Below are experts of layer 10 (counted from 0) of a mixture-of-experts language model. Rows are named router (the router's row for the expert), down (a neuron's output weights, with its number) and show model dimensions 0-191. Each number is 50 + 15 x the weight over its row's rms, rounded and kept within 0 to 99.
After each expert's rows: "comes before" lists some tokens at least twice as common just after its tokens as in all text. This comes from a sample of Wikipedia text that the model never trained on. Tokens count by the router's weight.

# expert 104
router:28 30 04 48 67 43 57 27 40 38 71 43 51 67 73 52 43 49 63 43 64 62 44 56 52 64 48 44 58 53 56 52 44 50 79 59 29 57 64 69 57 39 43 51 81 26 46 53 68 53 59 83 81 42 56 33 55 30 50 44 23 47 63 38 70 64 60 79 42 39 37 47 34 47 66 55 76 39 49 50 43 48 48 02 54 35 78 69 49 40 50 54 58 58 37 65 68 62 51 47 38 43 54 35 42 39 59 46 67 54 53 45 42 39 68 47 50 52 44 28 52 45 63 58 49 42 49 24 31 29 51 46 57 40 49 69 85 40 50 38 42 55 50 58 55 77 32 54 67 59 60 38 65 35 53 73 54 52 37 63 47 21 64 88 68 32 26 55 65 65 60 49 48 48 56 39 30 54 90 45 41 61 59 00 53 37 34 55 74 34 43 46
down0:25 40 67 44 54 58 66 54 53 63 46 54 32 67 69 50 09 35 39 77 25 54 48 30 64 69 57 71 34 49 58 45 37 44 64 53 52 51 49 43 55 59 51 24 69 44 67 53 58 55 26 41 46 50 23 34 31 39 62 40 32 76 48 45 76 50 58 44 62 27 70 34 56 63 53 64 43 54 43 75 37 39 74 05 78 47 82 70 62 58 45 70 58 37 53 64 38 88 24 43 46 39 54 59 81 63 42 35 49 44 35 53 42 53 35 63 39 61 47 51 46 57 38 66 61 59 44 47 58 61 57 50 55 43 66 37 49 54 42 23 46 68 44 65 57 60 63 56 57 36 59 49 78 57 43 73 71 69 48 34 83 70 60 70 74 61 39 54 13 45 43 58 55 68 64 40 65 46 29 28 25 57 62 77 41 72 59 57 72 58 26 45
comes before: "2", "1", "5", "6", "3", "0"

# expert 74
router:45 67 00 29 50 59 45 52 57 36 71 32 38 46 30 54 57 74 26 60 71 70 41 39 48 67 30 60 63 67 60 32 55 44 51 58 40 48 45 47 35 35 31 30 73 54 58 44 64 45 55 69 67 50 41 34 59 72 60 47 35 43 46 60 41 26 64 41 58 51 51 51 51 48 46 63 42 35 49 37 43 17 67 12 32 48 66 38 33 37 44 66 43 71 35 61 45 66 55 87 31 73 47 34 50 46 87 42 44 48 58 54 52 47 61 71 72 56 56 37 72 47 67 26 44 34 53 44 30 54 67 47 66 37 50 53 62 30 53 57 45 64 58 49 36 45 51 93 59 53 41 39 40 51 60 61 69 50 32 51 28 19 72 86 41 46 21 82 48 75 43 62 53 18 39 39 37 51 56 55 57 40 52 19 66 41 42 49 59 46 37 40
down0:69 48 45 40 50 55 67 63 43 38 57 46 78 32 43 38 56 28 75 70 68 50 25 40 10 50 77 52 64 54 56 64 87 54 42 46 56 48 57 54 67 40 52 82 60 47 49 37 42 48 67 16 54 29 82 54 50 60 48 37 10 51 47 34 46 40 53 59 29 66 71 57 46 83 60 57 54 46 68 57 26 69 57 56 66 68 54 44 66 59 38 61 53 66 49 38 38 50 35 56 57 66 38 60 53 33 56 71 36 55 65 20 50 27 71 39 50 44 19 50 46 57 43 59 47 42 63 47 47 36 46 72 37 55 49 43 48 24 56 59 60 64 61 50 51 33 64 42 69 41 62 50 14 43 67 37 37 48 58 49 13 63 60 56 25 42 56 40 38 33 50 28 29 32 44 71 75 36 46 99 43 40 35 27 65 23 36 51 54 50 43 63
comes before: ".", "–", ")", " |", " to ", "),"

# expert 72
router:48 33 39 38 57 72 56 34 33 32 40 37 30 56 43 53 57 85 52 55 60 63 75 70 56 52 45 64 47 53 52 55 60 42 77 57 36 58 46 60 47 47 40 61 68 39 64 42 59 60 75 58 80 68 49 72 45 10 61 38 13 35 67 56 75 56 58 44 32 24 56 28 70 71 35 59 62 34 65 43 54 58 61 38 62 47 64 81 40 52 55 56 72 56 27 63 75 73 61 63 38 61 24 53 33 49 47 50 66 67 49 55 55 48 66 64 34 39 27 49 70 44 49 65 67 40 42 41 32 20 64 51 48 46 51 62 89 51 48 35 60 51 38 69 69 66 48 20 73 71 55 46 52 52 50 59 51 46 41 58 47 14 51 70 42 47 47 56 55 67 40 58 57 22 48 47 31 43 89 55 35 66 65 08 41 41 70 62 80 57 43 44
down0:64 38 72 33 78 67 50 28 61 32 64 38 26 40 51 36 41 76 69 75 55 53 45 52 36 47 29 79 33 60 48 45 31 51 35 50 58 57 51 41 45 38 57 56 40 64 70 43 75 31 42 51 49 37 28 37 73 30 57 25 81 66 38 34 62 56 73 55 15 47 60 66 50 35 63 50 46 73 68 32 54 45 64 55 77 53 47 29 47 47 18 24 36 34 59 37 63 49 53 48 69 62 45 40 56 40 64 52 22 48 37 54 45 40 35 48 36 66 49 42 50 51 75 73 34 60 70 27 26 57 26 58 43 54 77 73 61 64 53 74 27 49 73 18 59 56 90 52 49 63 54 46 52 42 35 30 53 44 47 61 36 31 43 51 41 33 53 32 45 70 39 35 48 50 32 40 37 59 38 67 56 73 46 56 17 83 71 36 51 56 44 59
comes before: "\n\n", " The", "\n", " |  | ", " - |", " This"

# expert 114
router:50 47 14 58 70 59 53 22 47 40 43 59 39 56 80 42 36 63 36 51 65 47 50 61 51 42 38 22 55 47 56 28 47 48 62 71 54 66 55 55 27 51 31 72 30 50 55 30 52 59 80 70 93 44 45 59 49 40 54 39 35 43 50 49 26 55 58 65 53 61 43 53 42 52 46 42 71 35 58 47 39 28 50 30 53 65 72 57 67 44 44 40 63 58 38 46 68 62 72 71 45 66 32 45 52 30 57 34 54 60 41 40 50 44 53 41 30 47 56 37 56 51 31 55 44 52 48 56 32 33 34 60 42 45 38 32 45 41 60 53 52 58 62 49 78 46 44 29 94 39 43 40 43 39 52 43 60 55 10 65 51 18 35 73 24 66 15 50 48 61 48 55 45 29 54 60 30 59 65 34 53 53 26 00 60 46 85 69 80 55 48 47
down0:14 37 52 25 43 50 30 44 62 65 38 50 46 63 57 67 47 58 66 54 58 55 50 46 51 70 53 36 45 62 56 40 38 33 51 21 48 59 46 55 52 55 43 23 41 41 54 79 43 52 42 48 25 59 72 60 56 45 27 45 54 50 37 50 36 48 65 19 48 25 35 55 26 54 36 33 39 63 83 45 77 48 45 64 57 29 48 52 66 44 52 38 41 61 43 68 44 33 49 33 49 90 69 44 60 47 36 53 07 70 41 59 46 52 84 43 69 50 60 25 50 45 57 57 62 35 46 44 58 21 60 46 48 51 52 28 64 59 49 61 54 42 74 53 32 70 52 46 51 77 84 61 60 77 63 57 67 84 33 44 41 27 54 38 56 67 57 66 92 45 21 18 49 76 54 65 41 48 75 55 56 39 74 63 24 51 62 37 39 38 69 53
comes before: " | ", "–", " |", ") | ", "-", ") |"

# expert 135
router:43 32 06 30 65 48 43 35 39 48 59 31 43 57 43 41 65 77 39 41 52 46 80 66 51 66 56 68 53 57 59 41 66 28 72 78 43 54 57 54 38 48 22 51 60 37 53 47 54 65 73 59 69 47 48 64 39 08 61 38 29 29 69 65 70 36 43 39 27 31 29 51 62 71 37 50 54 21 48 26 50 50 68 40 60 51 54 53 49 54 60 55 75 27 31 80 77 63 58 66 44 45 30 56 32 52 54 50 58 73 57 36 43 51 64 69 26 43 37 49 74 50 58 53 60 47 45 52 72 17 68 34 50 71 57 66 71 50 36 30 49 40 55 49 57 42 53 33 68 69 61 59 53 67 72 31 49 50 61 56 54 33 43 83 24 49 48 75 44 53 42 47 43 17 31 41 39 44 65 48 26 63 64 18 53 28 69 70 56 56 38 52
down0:47 55 53 32 48 60 37 51 52 46 59 43 47 45 46 36 55 84 68 52 59 53 53 78 62 30 59 38 28 58 35 29 55 42 69 73 69 54 39 42 47 45 48 38 39 55 35 32 71 56 45 46 54 89 30 49 44 45 39 99 64 81 15 33 64 44 50 31 33 39 27 37 44 60 40 76 48 34 30 26 46 29 46 59 33 51 61 42 52 35 71 52 24 41 64 73 41 66 88 65 46 52 54 42 36 31 40 71 41 55 31 67 53 31 37 68 33 66 37 49 65 61 50 74 42 35 49 51 66 49 50 48 52 49 66 44 50 63 54 68 47 59 71 44 55 61 72 46 61 49 50 52 56 62 45 41 62 62 39 74 44 66 67 30 71 43 56 22 39 56 70 43 69 28 02 49 58 55 35 54 59 37 52 48 45 18 43 41 28 59 18 23
comes before: "| ", "-", "|", "- ", "- M", "="

# expert 41
router:44 40 15 36 68 55 41 14 41 46 41 42 43 48 28 64 60 69 26 54 47 53 85 74 48 66 51 62 65 35 47 53 45 49 66 59 37 70 61 51 41 46 62 41 71 40 46 38 71 66 78 61 64 86 62 50 43 18 54 55 29 24 53 48 66 50 65 64 42 41 52 17 75 74 41 56 50 46 59 49 58 60 53 47 68 27 61 80 41 51 48 56 69 36 25 66 82 75 56 63 30 59 48 62 36 62 38 57 50 58 46 51 56 43 54 36 55 45 22 50 77 43 49 63 45 49 48 60 60 13 62 39 39 61 53 61 67 51 59 42 59 48 35 54 79 56 58 17 89 53 47 53 37 55 46 50 56 59 40 65 30 29 50 74 38 49 33 65 49 60 40 53 57 48 51 39 30 54 84 58 32 46 67 10 46 46 75 54 77 68 42 60
down0:37 56 32 48 39 33 46 49 60 52 27 49 78 39 37 69 36 47 46 57 58 54 59 34 66 43 59 60 44 45 43 49 64 48 37 67 58 68 40 50 68 43 50 53 68 56 37 59 38 67 49 25 62 56 45 37 17 44 41 62 50 59 58 45 29 35 41 59 59 75 77 49 99 32 59 46 68 31 53 62 37 34 51 28 38 48 40 48 58 54 68 72 33 38 38 65 59 73 57 66 35 53 50 30 39 74 53 58 74 43 18 43 52 68 43 00 58 64 57 64 53 54 28 65 57 47 69 59 35 52 24 35 26 60 80 55 46 71 53 45 56 39 39 59 22 39 57 64 45 51 32 41 39 86 37 34 40 71 75 76 50 87 50 26 53 46 34 86 76 37 41 58 63 51 24 64 39 63 52 33 44 49 54 27 47 49 65 48 49 39 60 40
comes before: "| ", "|", "-", "- ", "- M", "- S"

# expert 132
router:55 30 00 37 48 68 28 55 50 66 55 32 53 47 73 37 28 53 37 83 69 54 51 39 52 77 62 18 81 23 63 54 38 60 55 67 54 63 58 72 26 42 41 44 61 59 30 56 74 47 50 54 64 55 55 27 37 48 54 52 38 54 39 46 33 51 72 33 50 64 30 56 33 43 59 46 43 30 56 54 59 47 44 79 34 70 62 37 53 70 41 50 47 33 50 66 71 79 41 67 49 44 37 49 48 51 57 44 77 52 44 34 48 38 50 33 62 46 72 61 56 70 65 10 33 58 53 57 67 72 50 47 31 44 60 63 46 29 55 63 58 57 49 47 54 35 85 49 61 67 39 33 63 47 38 23 48 66 47 34 41 34 37 63 58 53 38 49 46 37 53 57 44 68 55 61 34 57 24 35 35 14 66 20 48 55 52 51 47 57 53 56
down0:78 39 56 39 54 56 53 41 46 53 42 49 62 60 64 56 18 42 33 79 40 60 83 52 69 53 62 24 53 69 46 50 57 28 28 75 54 43 38 42 52 54 40 61 36 53 58 62 62 48 68 60 34 58 74 50 62 40 56 49 45 51 70 40 66 36 46 66 43 52 63 41 40 72 43 26 51 24 64 69 28 35 61 66 38 60 61 73 76 74 55 65 44 71 49 40 36 59 70 84 62 50 63 61 42 47 65 43 26 31 68 63 44 61 22 52 63 71 43 48 37 40 36 27 60 46 59 44 50 40 33 58 47 47 48 56 48 76 47 72 37 41 22 36 05 74 60 38 47 66 51 66 52 76 38 39 40 56 27 41 37 30 67 52 40 56 37 48 49 37 21 27 65 53 77 67 52 60 49 35 24 39 37 78 64 38 39 55 43 45 24 09
comes before: "The", "-", "| ", "===", "==", "|"

# expert 60
router:37 09 08 43 68 68 31 43 25 36 49 57 17 54 63 57 34 75 31 51 65 45 57 60 49 57 51 30 64 45 52 56 36 64 69 64 57 59 60 45 30 24 34 30 64 71 60 42 59 84 52 47 72 60 34 31 56 46 48 52 45 39 61 50 59 29 80 52 39 37 48 43 35 44 55 66 39 36 56 42 61 25 47 25 28 60 43 53 47 79 42 44 42 75 48 53 52 45 74 73 57 83 47 22 41 52 49 28 47 51 38 53 63 49 64 49 62 53 61 53 72 33 63 48 56 56 42 48 22 51 53 45 40 07 83 40 58 45 47 51 55 43 59 62 44 60 61 59 54 41 41 38 47 33 44 43 45 62 31 40 32 36 42 81 18 48 45 55 71 60 54 49 53 35 26 49 45 60 54 53 29 61 35 00 43 55 63 50 56 45 63 46
down0:29 54 44 45 40 42 68 40 64 86 52 80 24 29 58 48 65 36 18 89 61 64 52 49 30 58 64 67 57 33 26 33 59 53 65 34 50 61 59 90 46 32 82 27 75 68 60 68 49 62 45 73 20 48 43 36 23 46 65 71 57 57 42 18 41 57 66 51 30 29 67 77 45 51 47 39 41 25 68 58 58 58 48 56 36 59 62 57 53 64 25 35 35 50 53 38 54 76 18 82 37 59 72 50 56 42 43 44 72 56 75 47 34 50 59 58 45 70 50 67 32 37 37 45 44 73 51 40 55 31 50 57 51 33 54 39 53 47 58 42 46 38 48 56 52 62 45 39 33 37 19 61 65 26 81 60 46 45 56 53 40 39 39 69 26 21 65 43 56 41 47 48 34 43 41 36 57 34 55 57 54 75 48 51 39 67 40 53 73 52 42 46
comes before: "–", " | ", ".", ", the", " |", ","

# expert 28
router:48 36 43 34 58 63 50 29 31 32 45 35 29 56 47 57 63 82 49 53 55 60 75 76 55 54 45 66 48 50 52 61 59 44 70 61 28 58 52 56 48 46 39 53 66 40 66 47 58 59 79 57 78 74 53 71 47 14 64 32 11 35 74 58 72 51 58 49 33 28 50 26 74 63 34 56 60 32 63 41 53 57 61 35 61 46 74 81 39 51 53 60 71 58 33 71 76 75 65 59 33 59 20 52 35 53 48 48 65 65 44 56 57 43 63 57 35 41 31 48 72 44 49 63 66 46 47 52 29 14 57 51 54 48 49 61 88 47 43 32 53 48 43 65 77 64 49 22 72 69 53 44 56 53 55 61 55 49 39 53 48 16 53 69 40 42 43 56 57 66 48 54 52 22 46 41 38 49 88 60 33 66 58 05 39 36 67 52 74 65 47 47
down0:65 47 73 52 33 44 24 37 37 39 32 66 61 34 43 52 50 48 62 32 72 30 29 46 38 21 68 38 41 45 28 36 42 40 36 68 59 52 30 72 36 50 40 56 55 09 60 34 62 53 08 64 55 47 17 40 65 49 49 54 43 42 39 56 78 67 30 62 60 50 59 33 22 52 85 36 41 65 53 59 61 32 86 65 26 40 25 66 43 85 42 35 76 40 32 69 13 65 45 44 48 47 49 55 35 74 60 55 51 55 41 57 75 44 25 49 59 56 61 28 38 54 40 44 56 34 56 67 44 39 32 34 74 58 52 70 66 36 36 73 50 54 46 35 58 55 78 63 61 59 48 32 33 41 39 70 40 34 41 74 40 56 45 46 70 40 44 50 58 72 36 68 67 48 47 54 38 51 49 36 68 42 26 66 41 70 51 37 43 48 59 45
comes before: "\n", "1", "–", "3", "4", " ("

# expert 15
router:35 37 03 45 54 56 70 30 41 76 49 32 57 68 55 62 47 62 58 67 75 50 45 63 60 63 56 59 55 41 58 54 49 61 74 72 42 47 64 59 39 52 53 62 54 30 23 61 75 72 63 82 63 37 65 77 60 32 83 35 29 41 57 53 56 64 47 44 24 53 60 38 56 49 54 44 55 42 21 53 30 53 46 22 59 45 68 55 44 58 53 44 59 51 42 46 49 37 53 51 37 58 24 30 46 68 66 41 42 58 52 45 32 50 64 55 48 56 58 51 45 60 62 52 55 34 59 29 37 44 72 36 46 43 51 44 46 49 55 51 40 61 47 68 75 57 40 84 69 66 45 48 63 49 64 27 65 33 18 50 61 36 67 99 30 64 62 69 31 74 44 65 43 22 40 30 46 41 48 63 35 58 65 00 46 25 66 68 65 48 74 38
down0:62 64 55 33 48 22 08 69 65 32 76 38 40 79 75 74 48 47 23 52 42 58 53 82 65 61 42 51 60 39 48 55 46 15 49 48 70 46 46 40 26 52 51 57 67 48 32 32 30 39 34 49 37 62 30 74 57 20 79 53 36 61 44 33 49 29 28 50 45 49 69 16 62 51 68 58 66 20 49 28 48 30 40 54 42 55 45 53 33 54 44 62 72 34 57 35 50 41 24 51 41 37 57 26 68 60 56 48 55 64 72 56 57 57 68 31 56 50 69 40 60 48 50 49 56 62 48 72 51 59 59 32 35 40 56 28 48 61 29 36 34 55 47 63 37 37 61 47 40 46 63 51 49 51 59 50 70 52 79 49 53 47 33 80 46 41 54 50 52 67 47 66 31 55 56 79 57 71 64 29 57 40 34 25 46 51 46 00 37 45 54 31
comes before: ".", " | ", "–", ",", ":", "; "

# expert 21
router:24 41 37 40 48 73 44 61 41 73 51 40 50 46 40 47 38 62 35 73 64 50 56 58 72 75 58 42 52 36 69 47 45 62 61 39 31 59 58 33 43 39 42 52 60 62 57 36 51 42 56 56 49 65 64 55 47 01 50 50 46 48 64 41 75 43 64 32 53 47 36 41 55 69 50 56 47 38 37 61 53 49 69 36 45 57 76 46 21 52 57 61 78 45 25 78 63 43 60 57 48 59 51 66 56 64 68 34 66 49 65 71 66 54 46 61 58 54 41 23 69 46 72 38 40 58 65 25 46 21 53 43 44 50 20 24 74 65 48 41 29 45 30 74 59 48 62 42 86 66 51 37 35 75 56 75 34 52 24 55 26 32 65 77 38 51 27 33 56 47 54 35 45 25 42 53 34 49 62 41 61 63 51 00 37 28 64 15 60 43 54 43
down0:45 38 99 52 65 86 69 71 41 64 32 28 47 54 51 51 60 54 33 39 66 55 77 33 32 56 60 46 64 61 47 57 60 30 72 37 42 49 48 86 41 77 43 47 46 45 29 42 44 65 39 36 26 55 55 52 53 33 60 35 66 80 61 56 51 45 59 54 50 39 34 75 39 32 49 35 60 46 38 59 50 29 24 28 40 51 57 41 72 63 54 45 54 50 54 67 63 29 67 65 65 60 66 67 51 57 50 33 45 64 54 43 63 50 10 47 63 34 51 43 66 35 51 60 47 60 36 56 45 39 58 28 49 64 49 54 57 52 53 61 36 60 60 53 23 29 64 43 52 44 68 49 09 76 64 72 38 48 58 42 56 80 49 75 86 50 51 51 75 54 73 48 78 26 58 57 42 26 50 45 44 68 54 43 61 71 73 69 43 71 39 43
comes before: "\n\n", " The", " He", " In ", " This", " In"

# expert 88
router:42 50 22 48 60 71 48 19 19 41 48 12 36 61 34 56 64 66 52 58 60 62 55 65 60 53 40 59 45 44 49 52 76 46 74 55 29 56 63 55 51 52 40 46 71 47 61 32 53 49 74 56 93 74 58 69 53 12 56 38 17 41 68 52 58 52 50 43 26 27 60 24 59 70 55 51 70 26 63 45 47 46 64 32 61 42 64 79 39 49 54 63 80 64 39 66 75 68 73 76 32 65 39 63 33 46 67 44 68 64 58 62 55 45 54 45 35 48 34 42 67 44 45 46 61 52 41 40 29 34 64 57 56 47 53 60 87 32 42 48 74 52 41 58 92 60 48 50 63 66 47 49 47 57 58 61 58 52 50 52 36 20 60 68 34 40 45 46 76 64 49 56 66 27 55 52 34 52 70 66 35 59 59 23 44 42 66 66 85 57 37 51
down0:53 23 78 39 38 34 56 51 45 37 60 45 40 32 58 50 38 53 46 43 32 54 58 59 52 74 67 44 50 46 50 46 51 36 39 51 49 23 51 60 58 46 55 45 58 35 67 28 43 46 39 40 45 33 45 41 69 59 81 85 59 53 26 54 80 78 45 38 63 59 37 43 37 62 54 26 43 60 49 46 22 46 69 35 55 45 65 40 34 23 68 65 49 14 54 65 43 87 60 44 35 62 46 66 45 57 67 35 50 61 22 92 42 50 22 48 54 58 62 50 57 88 66 72 72 55 52 56 33 62 47 58 51 65 76 76 53 60 28 26 47 55 71 31 59 37 33 42 57 22 69 62 29 51 63 47 66 52 59 63 42 10 53 53 54 44 53 39 43 26 55 47 39 37 50 34 50 49 49 64 74 74 32 46 54 89 76 39 71 64 48 51
comes before: " | ", " |", ".", ") | ", "; ", "–"

# expert 39
router:35 62 17 35 58 73 60 50 25 66 34 48 65 45 39 45 52 87 35 36 63 58 61 64 32 50 52 69 34 70 47 46 52 28 46 63 39 62 52 43 41 42 51 22 32 46 37 42 61 53 49 79 84 59 48 68 45 50 64 29 33 65 66 71 57 40 49 38 48 46 66 46 55 55 53 50 53 25 55 44 29 59 51 20 19 55 70 50 49 54 50 61 67 67 34 56 81 66 64 74 51 80 26 64 53 76 46 26 61 45 39 40 48 29 39 42 52 61 46 48 69 49 66 58 59 35 55 51 47 42 62 46 41 63 35 46 54 32 62 46 61 60 46 65 42 58 37 32 54 71 33 45 41 73 48 70 63 35 33 68 48 15 32 79 18 77 27 45 43 61 64 70 33 28 41 48 37 45 69 30 42 60 53 00 58 45 50 39 58 70 61 43
down0:48 65 35 51 38 37 49 63 41 44 78 51 67 45 29 53 60 52 63 75 46 64 23 33 34 69 68 35 53 72 51 66 50 39 42 49 71 77 49 32 26 27 43 60 45 43 59 45 28 78 73 63 51 50 51 28 44 50 48 32 66 46 54 27 36 36 44 50 30 92 80 43 40 63 45 50 67 57 47 46 41 35 60 70 44 41 51 44 62 85 30 39 55 62 73 31 28 50 45 40 65 36 68 55 40 44 50 57 37 65 66 33 36 65 39 30 67 57 45 78 38 40 52 31 45 56 50 78 52 56 52 48 85 74 38 53 50 24 22 43 40 56 44 65 38 35 43 33 41 34 53 54 67 13 63 33 64 47 64 50 61 53 73 36 50 57 53 66 68 54 49 51 66 60 59 62 96 74 61 62 87 59 46 32 71 37 49 27 61 50 40 49
comes before: "\n", "\n\n", " |", " |  |", ";", " in "

# expert 19
router:36 23 23 24 69 66 69 22 48 33 44 38 19 53 41 55 45 77 52 46 50 66 68 80 41 55 65 58 59 76 53 43 51 49 62 62 38 60 49 61 31 21 48 45 55 36 61 37 59 54 60 64 74 62 54 76 61 27 56 33 33 37 45 61 47 41 50 55 58 33 58 40 58 67 40 47 67 36 51 37 36 50 61 25 71 47 72 79 33 52 50 63 82 51 33 69 63 54 49 57 46 35 23 55 41 47 40 51 57 66 54 55 53 35 47 64 60 62 35 48 77 51 75 45 57 50 65 40 46 34 61 53 34 49 44 64 66 54 49 42 42 58 38 62 68 55 38 40 68 71 67 47 65 61 34 47 59 46 31 53 28 09 61 81 30 35 15 66 48 66 59 35 62 14 38 47 19 59 78 49 15 56 43 16 35 63 40 64 64 53 61 44
down0:39 59 28 58 68 53 20 66 15 51 42 52 54 34 67 49 53 79 53 46 37 42 48 96 52 45 45 48 66 41 55 19 54 72 38 64 27 42 34 51 67 88 47 30 59 54 45 40 39 24 59 49 49 64 47 64 56 62 30 53 53 53 18 67 50 45 56 78 21 46 45 29 46 63 51 66 65 60 29 42 26 52 49 66 23 48 56 45 69 34 55 73 43 31 63 77 50 47 45 43 73 59 75 63 45 54 25 59 69 42 43 51 69 42 43 58 47 51 75 39 36 69 56 41 27 56 51 45 51 32 66 56 25 35 43 61 64 39 84 44 23 55 25 48 47 29 35 52 43 41 58 41 80 69 40 41 42 82 55 46 37 60 44 68 46 54 38 49 38 79 45 61 68 59 64 66 28 53 62 58 30 20 56 51 36 57 53 58 43 41 62 17
comes before: "| ", "\n", " |", " | ", " |  |", " "

# expert 20
router:42 34 32 42 62 66 60 23 29 35 44 34 31 53 39 57 63 83 37 46 52 58 69 66 51 59 42 65 44 47 56 57 66 50 69 61 26 60 53 62 52 46 40 57 68 44 66 42 59 63 79 57 78 74 47 71 44 10 63 35 12 37 71 61 71 53 60 43 35 22 52 30 73 60 40 57 57 36 68 40 55 50 54 33 61 46 66 80 36 44 57 60 69 61 35 63 74 79 69 56 40 55 34 51 32 46 42 60 60 66 45 54 47 49 62 55 30 37 29 41 76 49 50 66 59 54 46 49 38 21 62 48 53 46 48 64 90 47 48 34 59 51 36 69 74 70 53 15 72 64 52 48 54 48 60 70 48 50 40 55 47 16 52 66 43 42 41 60 58 61 39 58 55 30 42 45 34 45 85 56 36 66 69 06 33 36 60 55 76 54 42 42
down0:44 39 49 64 25 50 46 29 48 51 43 45 41 54 50 62 45 61 52 11 56 73 41 66 52 63 54 62 51 61 32 48 48 20 55 57 59 53 67 43 48 41 86 74 71 37 45 35 49 31 54 60 35 14 47 68 33 41 65 20 27 75 44 37 39 35 31 72 40 53 38 52 31 52 34 61 64 58 51 46 58 08 77 54 48 30 43 46 55 76 31 34 75 55 26 50 55 51 62 48 50 31 66 71 66 37 79 46 46 45 61 51 31 68 26 48 17 05 51 40 38 77 29 63 49 43 42 63 58 47 67 34 64 62 53 80 35 57 29 49 71 68 29 54 45 40 47 30 70 25 42 41 52 42 63 48 44 54 73 41 26 82 40 52 51 65 53 30 45 56 61 76 53 67 56 49 50 55 67 60 46 59 66 68 33 40 34 53 45 59 45 58
comes before: "0", "1", "3", "2", "4", "5"

# expert 37
router:65 39 05 33 61 75 81 55 34 51 54 24 41 51 52 37 44 49 57 77 48 53 42 57 30 71 60 35 70 44 52 53 56 65 62 78 54 67 51 43 63 34 36 39 26 50 57 59 69 42 53 63 79 62 51 56 50 57 59 54 33 66 35 60 67 65 39 54 44 46 59 58 47 62 55 49 49 28 25 53 40 42 54 09 67 40 78 47 51 79 46 48 57 63 29 49 72 57 64 63 39 75 25 63 57 73 41 30 59 47 47 66 75 47 49 57 48 44 48 43 53 41 51 46 53 43 44 34 04 52 50 44 57 47 47 28 50 39 79 45 62 58 54 71 74 55 36 62 70 46 66 19 26 50 40 38 41 52 27 56 45 35 78 63 22 77 58 34 43 46 51 50 59 22 53 43 43 53 63 33 22 40 50 09 55 25 64 74 70 51 61 39
down0:40 35 70 55 16 48 60 67 72 83 56 79 61 83 43 53 53 51 46 43 58 44 40 37 42 38 30 73 91 43 62 37 61 60 43 28 37 53 64 45 34 66 27 49 66 46 49 37 24 35 69 19 51 54 45 32 46 65 40 24 60 62 39 34 44 41 20 50 63 43 61 52 67 47 50 78 54 58 60 56 51 60 48 71 36 00 53 55 39 32 44 60 72 62 38 70 76 51 58 32 42 57 51 64 37 46 79 63 57 52 56 66 53 27 48 41 72 54 30 34 56 45 78 64 63 45 51 55 55 41 53 73 44 14 48 45 60 54 60 43 74 35 36 37 47 67 84 46 64 34 56 40 65 60 43 51 57 45 65 68 65 39 31 73 50 24 37 25 57 59 20 37 40 47 61 49 53 57 63 40 57 43 41 29 43 63 41 69 44 74 50 51
comes before: ".", " | ", "–", "th", ",", " |"

# expert 18
router:32 45 00 20 58 73 54 44 57 46 47 40 28 61 52 32 67 74 58 51 50 44 61 64 36 45 48 73 61 63 67 33 62 50 40 80 37 58 52 34 54 44 52 56 53 35 37 46 81 52 69 76 74 28 59 57 58 45 44 43 21 26 36 43 68 39 39 62 57 52 64 17 55 58 40 60 64 41 26 53 56 27 53 20 43 46 56 68 44 34 67 66 66 59 38 49 72 61 63 56 35 77 64 22 43 42 62 48 51 49 40 58 61 40 66 52 49 45 53 34 59 59 69 50 56 65 47 58 28 48 63 66 49 36 66 47 73 45 54 56 46 38 56 50 67 34 34 56 53 47 64 35 48 64 57 51 63 45 29 56 25 30 52 97 26 41 21 62 53 61 52 59 90 35 43 63 17 48 69 63 38 49 57 20 55 38 58 30 54 47 67 51
down0:87 44 43 43 51 43 59 39 78 34 56 57 31 54 52 39 38 66 62 62 44 89 68 74 29 53 68 58 41 60 62 63 42 42 56 51 43 46 44 52 45 71 37 83 62 64 30 34 70 59 62 69 31 46 47 46 70 26 67 51 56 38 55 61 15 45 58 42 50 74 62 64 34 43 54 55 32 59 58 50 60 24 31 42 13 65 36 60 27 60 56 41 33 27 51 46 41 67 31 25 49 67 50 55 58 55 41 58 36 68 58 43 44 28 59 60 56 74 42 40 67 23 67 44 32 30 47 47 41 36 43 85 43 58 50 34 55 45 53 37 49 66 40 47 59 47 19 72 47 84 36 44 35 49 53 45 45 85 42 52 64 44 63 34 27 84 75 47 50 63 52 75 48 27 65 48 42 47 65 45 72 43 56 73 63 55 56 84 67 51 71 28
comes before: "0", "\n", " | ", "1", "3", " |"